config.toml
num_hidden_layers = 12
hidden_size = 224
n_experts = 40
experts_per_token = 2
d_expert = 208
d_shared_expert = 192
hidden_act = "squared_relu"
moe_layers = [1, 3, 5, 7, 9, 11]
router_score = "sigmoid"
normalize_top_k = false
routed_scale = 1.0
balance_loss = 0.00216
balance_bias = true
router_cosine_scale = 10.0
n_groups = 8
groups_per_token = 4
init_std_router = 0.0348
lr_router = 0.00094
vocab_size = 20444
norm = "rmsnorm"
norm_eps = 1e-07
tie_word_embeddings = "early"
optimizer = "soap_variant"
learning_rate = 0.0072
beta1 = 0.95
beta2 = 0.99
batch_tokens = [65536, 131072, 262144]
max_seq_len = 256
train_tokens = 523000000
max_steps = 3638
dataset = "wikipedia_en"
Below are experts of layer 5 (counted from 0) of a mixture-of-experts language model. Rows are named router (the router's row for the expert), up (a neuron's input weights, with its number) and show model dimensions 0-223. Each number is 50 + 15 x the weight over its row's rms, rounded and kept within 0 to 99.
Before each expert's rows: a language model's description of what the expert responds to; "comes after" lists some tokens at least twice as common just before its tokens as in all text. This comes from a sample of Wikipedia text that the model never trained on. Tokens count by the router's weight.

# expert 28
Description: Year endings after a leading 2 or 1, and en dashes in season or year ranges, such as 2011, 2018–19, 1627–8.
comes after: "2", "1", "–", ", ", " in ", "| "
router:58 69 68 60 25 66 46 48 43 74 35 63 58 55 43 38 36 37 47 30 51 33 61 32 28 60 51 63 47 62 68 50 54 84 64 45 49 83 72 54 59 31 36 46 21 55 56 62 37 51 58 29 33 35 55 44 58 56 68 45 33 35 42 88 38 57 44 45 32 21 33 99 44 58 59 59 54 65 77 39 68 51 46 40 48 82 57 47 52 60 56 64 53 54 52 57 15 54 42 53 40 54 34 36 42 64 41 50 54 77 53 49 56 69 43 17 45 27 61 37 26 74 55 87 36 59 55 50 43 60 52 59 71 61 55 10 56 78 26 31 49 52 63 64 39 33 53 42 79 40 66 60 39 83 48 69 33 23 65 47 64 45 22 47 49 47 48 51 58 34 41 68 55 80 52 47 56 62 55 52 26 58 35 78 57 37 60 67 45 57 52 48 72 27 20 44 67 67 64 31 60 56 71 61 65 53 40 34 62 47 54 42 58 51 35 60 44 62 59 68 41 55 64 50
up9:34 87 53 48 57 49 35 78 57 75 58 33 37 50 52 46 45 36 56 54 62 41 59 55 74 65 71 45 71 39 29 61 47 43 86 32 67 79 84 40 58 65 68 54 24 60 70 37 34 57 31 25 27 43 45 57 62 38 65 70 38 81 57 54 63 57 92 96 65 45 50 65 50 73 47 37 65 50 69 99 52 52 56 41 53 39 27 56 83 79 14 49 39 41 39 59 38 55 62 54 48 62 38 48 38 55 44 44 50 59 48 48 42 35 48 45 65 52 56 41 53 64 67 80 48 56 21 26 58 62 45 70 57 58 59 41 50 49 40 28 41 55 64 83 42 50 47 52 44 33 42 50 60 73 50 47 58 70 60 65 80 51 44 41 55 42 59 31 49 41 82 52 61 77 68 56 25 49 52 43 70 37 27 38 38 23 44 67 49 17 59 45 66 44 49 64 52 51 52 55 54 63 57 46 42 53 42 47 40 51 43 55 73 41 25 60 48 62 57 68 43 63 55 50
up10:58 71 44 52 58 72 57 69 60 32 56 48 54 45 51 47 38 52 45 34 49 32 30 68 43 59 53 10 46 47 31 52 38 46 61 49 52 64 63 55 24 95 60 71 33 45 27 50 17 42 40 26 30 46 72 59 29 42 47 76 41 93 75 84 70 48 70 67 55 29 46 57 35 58 58 50 79 68 64 75 49 48 52 48 61 41 67 55 67 66 54 36 61 45 61 46 52 48 64 58 36 54 35 57 30 29 74 28 52 68 60 59 66 32 51 39 48 50 38 44 44 65 58 55 45 68 13 49 48 53 53 55 55 19 47 47 78 58 39 41 54 63 43 57 48 47 31 53 87 43 74 51 50 64 28 37 30 56 60 17 59 45 30 53 38 78 56 70 42 33 62 49 37 79 31 69 74 49 50 65 65 50 29 84 52 56 37 62 46 36 13 62 50 37 38 52 63 40 33 52 59 66 56 51 53 59 50 52 50 67 51 23 59 28 54 57 66 43 40 51 61 73 41 32
up11:46 50 54 57 38 62 42 51 52 57 57 44 48 64 47 43 38 26 60 50 55 66 25 46 27 51 28 43 56 43 52 29 62 59 48 60 69 61 70 56 76 62 31 65 27 39 72 28 69 42 42 50 25 51 60 65 38 67 34 44 28 21 36 74 31 46 51 54 31 39 44 62 50 45 51 94 43 47 47 41 76 39 43 56 48 52 48 42 33 65 42 41 67 52 65 35 44 81 33 77 46 85 45 30 25 44 58 63 54 57 19 46 57 65 96 53 50 60 71 32 30 59 47 61 49 36 81 30 26 55 50 59 76 81 52 41 51 63 40 58 39 38 43 57 20 48 42 61 31 28 55 35 70 56 61 46 45 56 70 65 53 49 31 40 61 65 45 65 47 31 71 44 45 67 49 32 61 38 13 66 41 29 53 32 52 48 36 53 62 49 62 53 50 29 59 36 20 03 55 39 48 65 53 50 53 44 59 69 94 37 65 56 44 59 46 62 38 37 52 39 59 75 66 43
up12:60 37 27 57 35 62 61 29 45 54 56 60 79 48 63 44 53 54 55 63 75 10 39 55 43 58 26 35 64 71 63 27 57 54 71 72 69 37 73 32 48 42 52 46 43 58 64 42 68 61 58 51 83 37 50 34 63 41 54 71 65 56 20 44 26 50 64 35 33 42 52 62 66 39 54 28 61 46 52 54 54 35 63 38 39 13 51 42 50 64 02 59 45 35 64 60 73 41 37 45 18 45 45 65 48 67 59 53 34 48 52 58 41 18 73 40 46 87 85 63 38 46 64 66 49 73 44 69 33 41 67 86 68 59 45 47 57 66 51 43 74 61 72 37 67 30 38 50 48 25 62 76 51 46 48 65 59 34 63 51 72 77 64 47 41 43 61 52 54 09 40 39 56 51 30 51 60 78 47 47 34 50 58 58 65 52 38 73 37 37 28 53 72 38 54 44 61 49 60 43 50 58 71 70 52 45 54 40 49 49 61 53 27 63 66 47 67 61 58 48 65 80 65 44

# expert 14
Description: Line breaks, dashes, colons and field labels in infoboxes and list-style metadata, e.g. "- Born:", "- Coordinates:", "See also:", "Revenue:".
comes after: "\n", "-", "\n\n", ")", ": ", ";"
router:49 61 66 59 20 66 54 71 42 71 25 67 36 46 65 49 35 47 56 46 42 41 37 38 26 39 57 60 50 60 79 31 59 80 56 25 43 77 67 64 62 45 56 30 36 31 68 59 41 55 42 47 37 51 64 37 54 56 53 53 20 57 33 52 66 66 54 53 48 23 40 45 53 43 49 44 36 45 51 52 27 36 09 46 56 60 53 41 33 78 52 79 39 80 50 43 49 34 46 44 83 48 46 14 13 54 64 48 33 59 48 51 48 36 58 34 65 00 06 41 47 52 29 38 62 39 57 51 21 46 70 66 82 53 61 58 43 59 16 57 39 63 52 58 39 49 51 37 74 56 48 52 49 40 67 37 40 43 58 33 50 58 48 38 61 52 94 49 24 31 60 32 54 56 70 26 46 60 67 43 47 46 46 89 45 44 50 67 80 35 54 42 56 58 57 50 60 55 45 36 51 59 25 36 65 42 51 39 46 40 42 43 43 44 41 38 47 45 64 51 49 41 59 55
up1:60 33 22 71 41 54 42 59 61 42 41 39 15 58 75 45 28 68 52 33 62 66 29 75 56 78 45 54 76 48 71 32 28 51 67 19 57 50 54 42 65 62 74 60 40 49 47 28 63 52 41 61 75 72 28 40 50 00 37 53 20 44 35 61 66 40 43 65 49 15 46 55 61 48 86 39 23 49 43 45 59 39 56 49 60 64 74 53 36 83 54 81 55 49 40 50 11 33 53 56 63 41 65 34 60 29 58 36 57 60 35 50 35 67 63 54 62 53 47 60 47 43 56 21 71 55 61 75 77 45 64 40 34 54 54 79 57 62 42 58 60 38 61 50 50 53 58 82 59 33 50 57 69 64 54 42 44 32 58 41 47 58 55 63 57 54 19 58 30 63 35 55 82 70 45 60 65 55 65 27 45 41 54 60 55 28 53 35 57 54 65 51 37 34 57 58 43 25 54 55 51 46 56 43 63 55 56 61 45 49 49 23 24 66 61 72 58 35 81 45 54 55 50 51
up2:56 47 51 65 25 62 55 39 47 12 43 57 37 45 28 36 48 53 54 58 24 42 51 76 43 54 32 44 66 45 45 46 60 47 54 23 38 60 59 54 27 43 78 53 28 52 39 35 45 72 60 70 75 47 55 65 54 31 21 60 55 43 70 61 39 55 77 50 20 18 71 65 56 49 50 56 33 81 63 28 32 46 48 49 69 32 75 63 32 20 32 54 30 46 60 59 39 47 36 55 74 38 69 35 30 18 33 38 42 56 56 73 50 44 50 36 65 56 34 45 57 39 65 38 51 39 40 61 44 57 75 60 62 56 49 22 54 31 38 44 64 66 00 45 85 46 44 43 81 63 57 44 46 49 44 37 67 53 58 61 53 24 35 56 76 39 54 64 47 76 58 36 55 56 76 55 48 68 58 42 57 38 54 48 44 43 43 47 45 75 50 65 54 39 74 44 57 51 59 42 36 69 76 66 75 58 50 30 86 47 67 24 62 58 41 39 54 44 30 61 32 26 54 34
up3:77 66 75 66 36 37 58 66 75 62 76 92 32 34 66 61 37 67 72 60 35 52 48 52 46 31 74 44 49 57 50 37 15 62 28 39 21 43 36 37 64 37 64 72 51 74 50 51 23 32 60 47 46 45 48 51 62 50 63 21 35 61 54 58 45 56 52 47 50 42 36 21 59 65 43 65 18 44 54 39 63 55 25 87 59 73 23 64 67 54 31 41 41 56 66 52 28 51 47 47 62 37 49 65 44 53 49 57 46 53 44 48 68 71 61 45 39 59 71 45 58 56 44 19 25 45 62 62 43 50 48 55 57 47 66 44 41 48 77 43 50 56 40 66 48 56 68 52 64 76 50 63 60 52 45 75 34 44 44 54 35 50 43 27 61 34 25 10 34 71 42 53 54 49 62 75 80 72 68 68 35 23 74 64 46 49 56 55 65 52 38 57 73 51 47 58 64 70 54 60 39 32 59 74 25 22 35 19 47 46 39 50 45 56 33 71 55 38 65 65 29 34 37 55
up4:38 34 50 51 23 35 42 66 41 82 54 37 48 34 76 29 70 49 53 57 39 66 57 39 57 21 76 61 50 60 41 14 62 54 54 47 75 70 28 54 64 62 44 37 34 63 39 36 52 73 52 45 48 66 76 26 43 46 66 57 42 40 53 57 41 40 62 48 46 30 36 24 43 43 39 41 60 42 49 46 47 59 14 41 74 76 51 37 23 59 53 64 33 70 73 43 54 49 40 75 87 36 56 14 73 64 62 71 20 68 18 52 57 22 38 32 54 25 40 38 49 49 34 40 67 70 49 51 53 44 58 61 64 51 56 52 74 36 44 60 31 36 73 46 51 40 61 56 69 69 29 56 67 34 41 45 48 33 59 01 47 62 49 39 67 41 47 47 49 51 40 40 52 26 37 51 37 60 62 63 57 52 47 55 59 61 22 32 66 43 44 60 55 47 52 60 53 76 49 50 53 33 54 19 50 63 28 29 58 57 51 20 36 57 22 61 37 68 65 55 23 58 50 31

# expert 3
Description: First digit of a year or long number, usually 1 or 2, after "born", "in", commas or brackets, e.g. (1873–1915).
comes after: ", ", " (", " in ", "1", "| ", "–"
router:70 52 56 66 14 59 26 53 34 59 55 59 39 56 78 41 42 42 40 22 45 65 42 46 52 37 45 51 60 50 55 73 56 87 65 42 44 65 41 65 76 67 52 32 28 31 50 57 36 60 49 52 47 47 50 36 53 52 57 50 73 53 44 67 41 63 42 44 47 18 29 93 45 39 50 44 41 49 92 49 64 59 33 35 46 58 54 47 40 40 40 29 28 37 39 35 06 46 61 66 56 45 47 44 56 61 37 29 59 57 48 59 84 67 36 10 52 29 53 36 41 44 23 48 51 68 68 45 31 59 49 58 33 53 43 38 26 83 00 11 57 51 34 47 55 24 48 43 71 47 39 46 36 76 63 50 40 53 51 47 56 70 44 31 66 36 47 63 42 27 53 37 41 63 74 36 46 62 59 63 39 73 53 61 46 25 52 56 59 40 43 45 64 41 50 54 39 52 31 28 54 43 61 46 74 27 49 40 66 51 47 51 36 46 51 39 63 54 54 42 37 67 65 44
up0:83 56 18 79 42 47 33 39 49 59 90 70 36 79 47 32 25 44 50 25 54 25 60 60 61 22 49 52 59 38 57 58 74 59 68 86 69 50 49 50 66 47 54 89 53 23 52 39 31 29 59 43 50 51 29 65 71 41 63 33 44 32 56 34 58 49 49 80 52 53 51 59 51 47 40 44 51 50 63 49 43 39 55 18 52 48 70 47 44 28 73 52 17 60 44 65 58 37 68 00 49 62 52 51 67 55 51 69 47 42 47 30 61 70 38 54 54 52 43 44 42 50 57 35 63 63 60 29 54 48 38 27 48 27 47 41 57 42 44 25 58 49 53 69 53 38 56 68 50 66 36 19 42 36 83 64 41 38 58 53 56 76 67 53 60 38 34 65 44 50 53 35 48 51 87 57 43 50 72 39 35 49 47 33 57 41 52 53 89 88 53 62 67 56 43 38 35 58 59 42 73 65 34 57 43 44 58 77 55 72 62 66 46 53 32 48 50 51 65 48 43 66 43 70
up1:39 57 70 57 41 46 57 57 57 32 49 52 48 60 48 24 65 42 54 42 41 57 39 44 21 54 42 64 41 80 52 35 40 34 54 62 61 82 52 62 27 18 68 71 27 39 61 58 64 65 46 34 62 16 78 29 46 61 81 70 54 40 54 60 37 35 58 40 54 58 48 49 48 23 65 33 50 41 63 46 43 49 33 51 70 23 34 39 38 37 43 08 73 33 54 37 41 36 41 58 20 66 53 34 32 76 63 48 25 40 52 86 47 40 35 46 69 46 36 46 32 71 69 58 58 62 66 51 56 83 80 71 67 52 36 29 66 44 63 53 50 39 32 42 74 38 11 95 68 34 51 36 32 35 48 70 39 60 82 54 52 44 55 52 37 50 65 32 42 29 41 49 32 46 45 59 52 53 63 37 43 38 10 77 49 37 47 54 39 45 61 66 37 31 42 52 48 50 45 32 55 50 56 68 57 59 54 54 55 28 58 63 29 42 50 62 59 64 46 42 29 37 46 40
up2:50 57 45 49 65 49 57 33 42 64 58 46 44 61 45 77 28 42 65 33 53 59 19 40 74 45 55 64 60 60 61 48 57 75 60 52 60 53 51 76 68 43 45 30 59 44 39 47 34 47 52 62 48 67 58 47 69 55 35 63 59 53 70 59 38 56 61 59 75 67 38 69 37 47 72 65 40 37 62 57 57 73 42 41 44 69 83 22 40 14 47 50 37 45 49 62 46 59 50 75 73 32 36 68 58 65 72 30 71 83 25 44 79 77 22 38 31 22 26 46 49 47 32 51 57 57 50 52 48 67 30 29 55 43 75 66 45 60 08 60 70 49 51 54 54 57 37 40 52 48 31 08 70 65 87 40 48 76 60 51 76 61 71 42 48 39 51 31 46 59 56 42 25 62 39 55 45 39 55 43 66 34 92 64 42 38 56 55 64 64 56 40 67 48 78 41 24 37 17 58 45 54 27 57 38 49 53 58 55 38 40 45 44 49 57 23 50 57 46 39 59 71 49 33
up3:37 54 71 50 46 65 59 62 28 51 64 46 28 62 61 66 63 42 71 70 70 76 55 46 51 29 50 41 58 40 47 33 70 74 55 59 61 51 66 89 51 74 85 56 26 10 40 63 57 19 38 40 43 30 59 55 53 31 52 51 44 74 56 30 59 47 56 46 26 56 44 78 22 24 46 50 42 74 56 25 29 29 52 49 24 19 32 51 30 66 33 56 54 40 60 50 50 26 42 37 46 65 55 76 42 33 69 42 35 60 51 36 52 35 58 25 53 59 65 61 38 35 60 79 36 59 49 50 64 64 45 60 40 38 43 32 82 61 40 37 54 25 69 69 20 30 55 35 57 46 39 25 45 75 82 62 24 65 47 40 56 60 59 55 66 55 41 48 65 47 41 45 74 35 63 51 38 52 52 25 69 72 43 66 46 33 62 36 43 67 17 50 71 43 16 38 50 38 33 54 59 55 42 59 63 42 43 36 34 52 57 51 56 51 60 63 47 58 39 34 64 61 34 54

# expert 24
Description: Digits after a decimal point, degree or minute signs, and percent cells in election and census tables, such as 55.51%, 82°31′.
comes after: ".", "°", "0", ":", "′", " | "
router:49 70 50 64 36 65 57 51 36 59 43 51 46 42 02 27 38 60 53 85 43 64 26 47 73 51 52 50 41 51 59 51 51 54 54 76 34 47 53 40 45 29 49 43 28 30 42 56 38 62 51 48 50 54 38 24 70 36 33 53 41 57 25 54 41 69 51 52 58 00 42 79 41 39 43 64 31 26 69 52 32 27 35 37 33 62 33 45 45 59 66 89 60 84 53 52 40 47 35 43 34 37 52 56 30 52 45 39 48 53 48 51 44 78 53 44 26 40 52 66 46 32 46 56 54 43 52 36 00 46 39 40 47 41 71 32 33 42 18 44 58 62 51 35 65 35 53 44 78 45 43 44 45 53 58 52 44 39 54 67 59 60 56 14 70 46 93 44 68 45 53 54 33 48 47 40 57 53 96 61 26 48 55 62 47 72 46 60 78 53 31 42 72 30 23 57 65 45 45 44 64 55 59 58 39 46 48 43 48 53 58 54 50 59 39 51 37 53 57 79 42 56 71 64
up0:41 67 51 54 38 57 61 43 38 70 80 46 37 48 39 29 40 23 40 77 54 49 75 66 55 23 37 37 49 32 60 39 22 66 67 47 44 36 59 67 44 50 66 72 37 32 58 90 28 77 36 48 63 56 53 64 84 47 32 59 71 60 54 40 66 50 37 69 16 49 57 79 68 46 47 43 69 49 58 39 32 43 58 66 48 53 46 61 25 63 62 53 75 70 52 74 61 25 40 55 50 31 68 19 69 60 61 47 70 48 42 52 50 50 42 34 25 63 37 66 42 13 48 61 35 41 57 45 38 34 56 59 44 74 42 55 50 57 17 51 44 34 57 50 71 63 50 38 46 71 46 51 42 43 52 38 49 31 30 50 39 58 46 55 58 30 60 69 54 38 37 43 26 29 51 10 47 69 30 70 60 49 25 33 53 52 61 39 33 72 31 41 49 63 37 38 46 85 29 41 38 30 39 69 32 69 37 41 53 49 19 74 54 36 48 67 50 53 68 34 63 59 51 71
up1:37 46 48 27 42 24 55 55 60 25 54 43 56 54 49 42 49 49 28 55 17 41 31 49 89 54 53 66 52 31 39 72 35 47 51 60 73 55 55 54 04 41 69 39 29 60 54 57 35 52 15 58 32 25 51 17 68 39 47 32 42 39 33 39 53 52 66 54 46 34 45 54 47 21 38 51 38 52 79 58 25 53 67 22 49 32 43 52 43 64 64 47 49 43 52 59 37 74 67 52 33 66 30 38 43 49 75 59 56 27 36 72 66 57 45 65 56 34 22 25 56 61 40 41 62 35 36 57 39 57 46 48 74 64 34 49 56 34 39 41 66 58 64 56 62 47 42 44 61 60 56 57 38 33 38 64 32 55 87 52 63 41 45 33 65 42 69 29 07 19 56 55 57 69 32 22 78 32 76 52 60 62 62 46 55 54 29 32 52 55 21 50 36 50 26 36 72 11 53 43 38 53 43 46 58 45 31 51 40 51 53 58 72 61 55 64 64 53 57 55 60 35 72 27
up2:35 52 37 62 24 70 64 53 72 69 57 57 51 44 00 45 55 66 44 60 41 40 67 48 75 57 56 39 49 68 59 51 14 39 55 75 37 46 40 52 50 48 43 69 61 68 59 59 26 52 48 62 44 17 60 05 54 40 60 64 35 58 51 29 58 42 60 66 24 42 44 77 39 52 88 48 54 33 48 39 24 50 41 40 50 67 39 34 53 62 50 51 49 51 46 71 30 48 32 44 36 62 55 54 45 56 48 58 25 39 53 67 48 50 26 58 33 37 61 68 57 69 41 40 42 53 52 45 28 50 48 45 34 38 51 51 14 41 23 52 63 73 42 38 60 50 48 39 72 38 34 42 64 41 67 18 57 49 66 48 69 72 16 46 53 64 66 57 52 44 54 51 45 43 99 62 24 53 39 58 55 18 34 65 65 35 45 49 30 31 65 57 60 44 38 74 66 71 49 29 26 82 34 43 44 58 73 25 55 62 57 27 46 38 66 30 44 48 52 59 60 47 48 60
up3:88 57 43 43 85 51 54 59 66 73 30 52 35 38 23 44 50 52 38 74 29 56 52 49 54 46 62 39 45 37 55 59 55 63 44 35 60 53 56 47 39 49 54 33 42 24 49 49 39 75 35 40 58 61 32 36 34 38 57 63 68 35 49 57 72 67 35 86 44 16 45 62 35 61 78 35 47 31 39 35 68 44 52 50 47 39 61 54 63 73 48 54 63 64 54 44 29 78 68 68 64 30 43 57 50 77 49 57 62 58 77 54 54 44 36 61 67 56 46 71 50 57 69 57 49 18 58 03 29 37 53 64 47 14 36 56 71 61 48 37 53 48 34 63 57 46 73 40 73 69 52 54 61 76 22 47 55 59 60 85 49 50 50 53 48 22 49 54 34 65 46 59 50 44 33 49 57 49 48 74 57 67 61 53 67 61 63 66 54 65 17 68 75 43 44 69 69 44 46 46 39 61 57 33 39 45 41 16 54 49 44 17 55 45 70 39 88 34 66 52 37 46 65 20

# expert 26
Description: Digits and pipe separators in sports statistics tables, such as league standings and player apps/goals, e.g. Pld | W | D | L, 7 | 0.
comes after: " | ", "0", "; ", "–", "3", "1"
router:64 55 99 55 37 63 45 53 28 56 53 33 52 61 00 35 10 51 28 99 66 55 44 49 70 64 58 59 28 49 66 42 48 60 48 42 50 52 70 50 40 58 48 55 14 61 52 62 39 55 46 69 45 61 51 32 67 47 67 58 71 53 30 63 53 42 75 49 47 50 52 77 60 51 44 41 54 44 66 49 53 47 18 33 38 29 42 41 32 55 61 91 41 34 56 76 37 41 33 58 74 56 58 57 58 34 54 39 56 48 36 53 47 54 53 39 54 43 55 52 53 50 30 37 44 62 55 46 48 43 72 40 54 53 48 19 26 91 01 39 37 65 19 55 52 26 52 53 43 44 59 34 50 67 63 59 39 56 64 39 54 44 65 32 69 45 61 44 50 35 60 51 36 62 62 54 42 39 80 49 33 61 63 53 51 52 54 67 61 61 54 60 42 43 44 31 54 70 69 45 47 42 43 56 62 49 22 38 60 47 41 62 44 47 46 65 74 39 82 55 43 41 56 43
up11:28 55 70 55 80 43 56 50 54 55 52 47 57 50 28 38 44 56 50 58 67 52 64 56 32 51 42 38 42 39 52 53 29 53 40 82 23 47 34 76 36 99 62 79 41 18 27 48 58 53 57 52 38 65 56 54 35 51 67 50 36 31 54 48 60 10 43 76 28 44 62 46 59 39 37 67 48 58 34 55 34 50 59 50 04 43 51 49 54 60 35 87 46 47 37 49 37 63 43 30 46 45 64 44 33 53 44 51 41 50 54 60 59 61 43 49 22 38 24 48 42 53 71 53 58 71 50 65 45 46 53 37 54 53 59 57 52 26 52 21 84 38 43 45 61 52 42 50 35 64 56 23 44 63 43 44 28 66 43 12 96 60 59 33 73 63 50 13 23 29 44 56 33 41 32 48 77 53 41 40 48 57 76 33 44 46 50 72 65 55 43 67 50 63 61 27 40 33 52 65 32 54 60 43 53 30 32 49 62 75 33 59 47 23 52 62 70 41 59 56 55 62 27 57
up12:48 36 44 53 39 78 43 39 60 46 35 44 51 53 49 49 52 67 34 70 34 62 69 42 45 62 32 68 59 44 41 24 54 47 48 35 64 51 33 48 50 51 29 38 47 24 48 42 53 53 41 42 56 69 57 48 42 62 65 53 55 26 47 48 79 47 72 32 43 38 21 65 43 70 74 51 53 43 69 43 38 25 68 18 47 29 30 38 49 90 46 31 32 48 61 92 79 34 36 39 58 61 32 56 24 51 70 36 35 32 45 38 54 43 73 32 67 45 46 58 44 16 32 36 34 45 63 37 54 55 68 52 45 49 65 37 39 76 64 79 60 61 31 63 39 42 72 30 36 30 49 43 25 12 60 60 44 40 30 42 45 36 55 52 61 46 40 53 64 14 47 47 30 49 56 37 55 61 58 34 39 63 50 54 44 66 62 42 60 71 42 63 44 46 39 64 47 72 47 55 72 82 59 56 52 67 39 43 48 11 44 95 47 52 59 50 82 24 59 35 49 55 54 80
up13:45 53 56 52 63 59 43 57 60 45 54 33 30 44 50 27 00 77 39 82 80 64 45 26 50 57 40 69 60 48 48 31 36 61 81 49 83 55 21 49 45 48 65 60 38 59 38 54 43 44 57 52 22 45 65 48 64 69 50 38 17 52 59 68 67 40 38 62 39 77 50 55 29 55 65 39 55 41 70 46 49 49 36 34 35 21 57 49 59 66 63 40 43 84 59 45 18 52 33 18 49 36 35 39 36 36 73 56 67 71 31 64 58 59 62 55 68 35 68 51 25 44 71 31 51 23 51 35 40 55 51 56 39 56 45 67 34 66 10 30 47 42 27 55 52 38 43 57 41 71 24 61 62 58 55 44 78 45 70 47 62 25 68 44 67 62 69 30 38 56 70 57 35 39 59 45 33 44 49 47 61 49 23 23 23 57 27 79 51 47 31 41 56 57 35 42 32 51 44 41 66 29 38 54 30 41 50 48 41 61 77 53 52 62 61 58 45 56 63 48 41 42 50 36
up14:40 52 53 49 44 23 46 56 34 35 19 48 44 33 51 82 30 45 29 53 68 55 72 59 76 52 54 50 78 71 54 38 24 50 25 48 61 45 41 80 33 61 54 50 53 54 68 55 46 48 39 48 39 63 24 74 45 60 44 42 36 71 71 56 49 09 53 51 47 42 52 60 35 59 42 53 45 37 74 56 27 65 76 42 36 60 54 43 46 42 62 62 61 66 63 57 41 43 37 51 84 30 45 47 49 46 46 65 27 54 54 39 29 39 48 49 30 31 54 49 80 65 59 80 69 39 35 58 59 70 42 50 79 53 64 41 43 96 52 44 82 46 39 35 63 34 41 37 54 34 72 43 59 25 58 62 45 37 46 59 56 34 68 34 91 42 74 61 30 46 42 44 37 32 32 29 54 44 62 57 57 70 99 09 32 48 46 60 41 59 49 74 55 30 46 40 49 62 40 16 39 64 62 50 56 53 53 65 48 49 39 43 59 40 32 57 36 40 54 62 49 68 76 45

# expert 20
Description: Spaced separators and line starts in sports or results tables and lists, coming right before a number, such as | 14, Set 5, ; 24.
comes after: "\n", " |", "3", "6", " |  |", "4"
router:67 54 56 62 42 72 36 50 25 45 32 53 58 76 63 24 46 37 51 69 49 61 06 28 49 57 58 66 46 41 67 53 57 56 45 61 50 75 38 56 40 57 42 49 28 47 47 53 34 48 72 30 45 38 40 50 60 23 51 40 18 43 69 36 45 51 63 41 43 50 55 81 53 46 59 24 57 58 81 38 39 29 00 68 26 49 56 78 58 56 42 55 58 50 52 43 11 47 45 40 50 47 54 49 56 61 55 47 46 97 24 37 43 32 65 20 38 39 45 69 26 37 55 76 74 52 52 63 39 35 51 82 57 60 61 29 73 62 29 52 58 30 36 52 69 31 64 47 75 44 66 26 45 53 51 76 46 55 64 52 61 34 50 42 52 70 78 68 30 29 55 47 52 75 50 29 63 31 75 35 33 59 43 59 71 54 49 59 60 24 51 32 60 39 59 27 64 33 41 48 71 53 46 43 40 34 50 64 38 60 32 52 70 47 56 50 44 50 70 60 48 43 36 44
up9:60 56 54 33 34 61 29 52 31 63 23 60 44 73 56 56 67 17 73 40 46 43 31 57 43 55 51 63 31 15 66 61 41 66 34 36 56 49 63 72 26 66 38 23 12 42 63 28 67 65 45 51 41 40 62 40 65 44 36 47 64 42 68 38 38 45 40 59 44 38 29 48 52 46 60 80 76 65 33 40 58 32 55 67 42 82 43 55 46 69 52 60 52 86 51 47 30 57 35 62 68 57 40 54 75 44 60 58 70 49 52 45 42 52 77 48 25 68 62 64 70 33 84 57 49 35 32 58 60 52 44 51 32 37 48 37 54 45 34 50 41 50 65 44 79 28 64 06 52 56 36 35 35 71 51 48 33 65 64 55 66 48 30 52 47 46 39 48 30 43 38 42 71 48 49 40 73 22 59 27 50 44 17 64 67 66 66 40 57 36 60 67 61 52 71 29 43 25 39 56 48 66 22 53 28 26 40 44 41 41 23 24 32 54 52 40 30 65 66 42 57 52 62 38
up10:31 37 39 83 46 46 27 60 51 87 45 22 49 52 73 49 57 73 30 64 39 65 41 41 34 67 27 37 71 67 84 78 47 34 46 70 50 29 39 51 47 44 38 51 34 30 52 47 16 56 57 43 63 24 44 70 52 59 55 64 61 72 48 37 48 63 54 50 45 36 41 75 39 54 90 50 43 30 43 55 51 56 47 52 72 54 41 32 35 61 55 72 38 33 19 24 34 44 50 82 71 45 40 48 35 68 64 35 90 76 46 65 48 39 55 44 47 43 65 24 58 58 52 48 56 31 62 52 41 66 54 65 52 44 30 53 52 73 33 36 67 66 62 47 55 53 69 51 46 26 42 71 55 50 71 52 64 42 45 54 60 43 63 70 41 54 67 33 37 19 31 42 45 49 51 95 31 29 37 49 43 68 38 45 49 49 82 43 51 52 49 41 59 27 39 74 26 45 64 67 53 71 48 51 56 37 37 56 66 39 70 63 24 63 45 75 53 22 51 45 41 52 34 61
up11:90 46 68 48 45 86 37 35 68 68 42 28 73 48 31 55 50 15 35 69 54 55 48 32 34 43 46 45 38 65 60 34 63 63 58 46 68 83 40 51 66 65 52 47 44 58 46 28 69 69 53 50 21 58 16 77 39 61 27 43 58 25 53 28 85 44 50 39 82 42 64 67 67 41 59 61 30 49 60 34 68 65 37 44 70 81 41 58 44 79 55 51 61 50 12 76 44 55 44 36 39 41 51 69 46 56 50 54 52 83 53 68 76 55 82 54 33 29 33 86 55 45 63 38 77 47 59 41 38 33 31 49 53 22 50 53 46 79 55 32 36 46 46 60 61 55 55 47 59 47 57 67 45 49 69 48 44 61 26 53 58 52 49 47 61 49 71 53 47 58 43 71 49 30 61 64 76 49 43 58 45 59 48 43 34 36 41 30 62 46 36 43 68 58 72 30 43 36 67 26 49 49 61 62 64 39 43 46 47 39 22 48 70 78 69 51 48 59 24 54 42 54 47 45
up12:61 40 65 72 49 55 49 82 70 61 40 35 69 35 44 56 70 34 58 80 19 55 58 46 63 52 41 45 41 60 48 48 49 70 21 70 50 69 43 22 47 28 42 47 38 37 39 29 11 74 86 36 64 61 34 41 51 62 39 21 46 52 35 58 59 60 55 40 66 41 27 31 46 58 46 30 36 35 56 37 67 41 48 47 47 51 31 47 26 44 79 52 51 27 55 48 21 34 59 78 55 60 49 38 55 21 88 62 59 47 44 57 41 54 60 44 48 61 60 72 44 56 57 80 60 58 71 53 80 68 39 46 57 80 30 61 45 83 33 55 69 28 57 47 53 41 75 39 32 35 45 28 24 47 59 49 46 55 42 51 50 31 50 57 35 21 63 58 67 49 57 57 64 36 54 60 53 44 41 74 63 32 63 64 51 56 51 52 65 46 57 37 53 39 70 70 46 36 48 74 46 78 88 52 67 36 31 58 35 36 60 36 42 25 28 51 21 69 51 42 51 49 34 47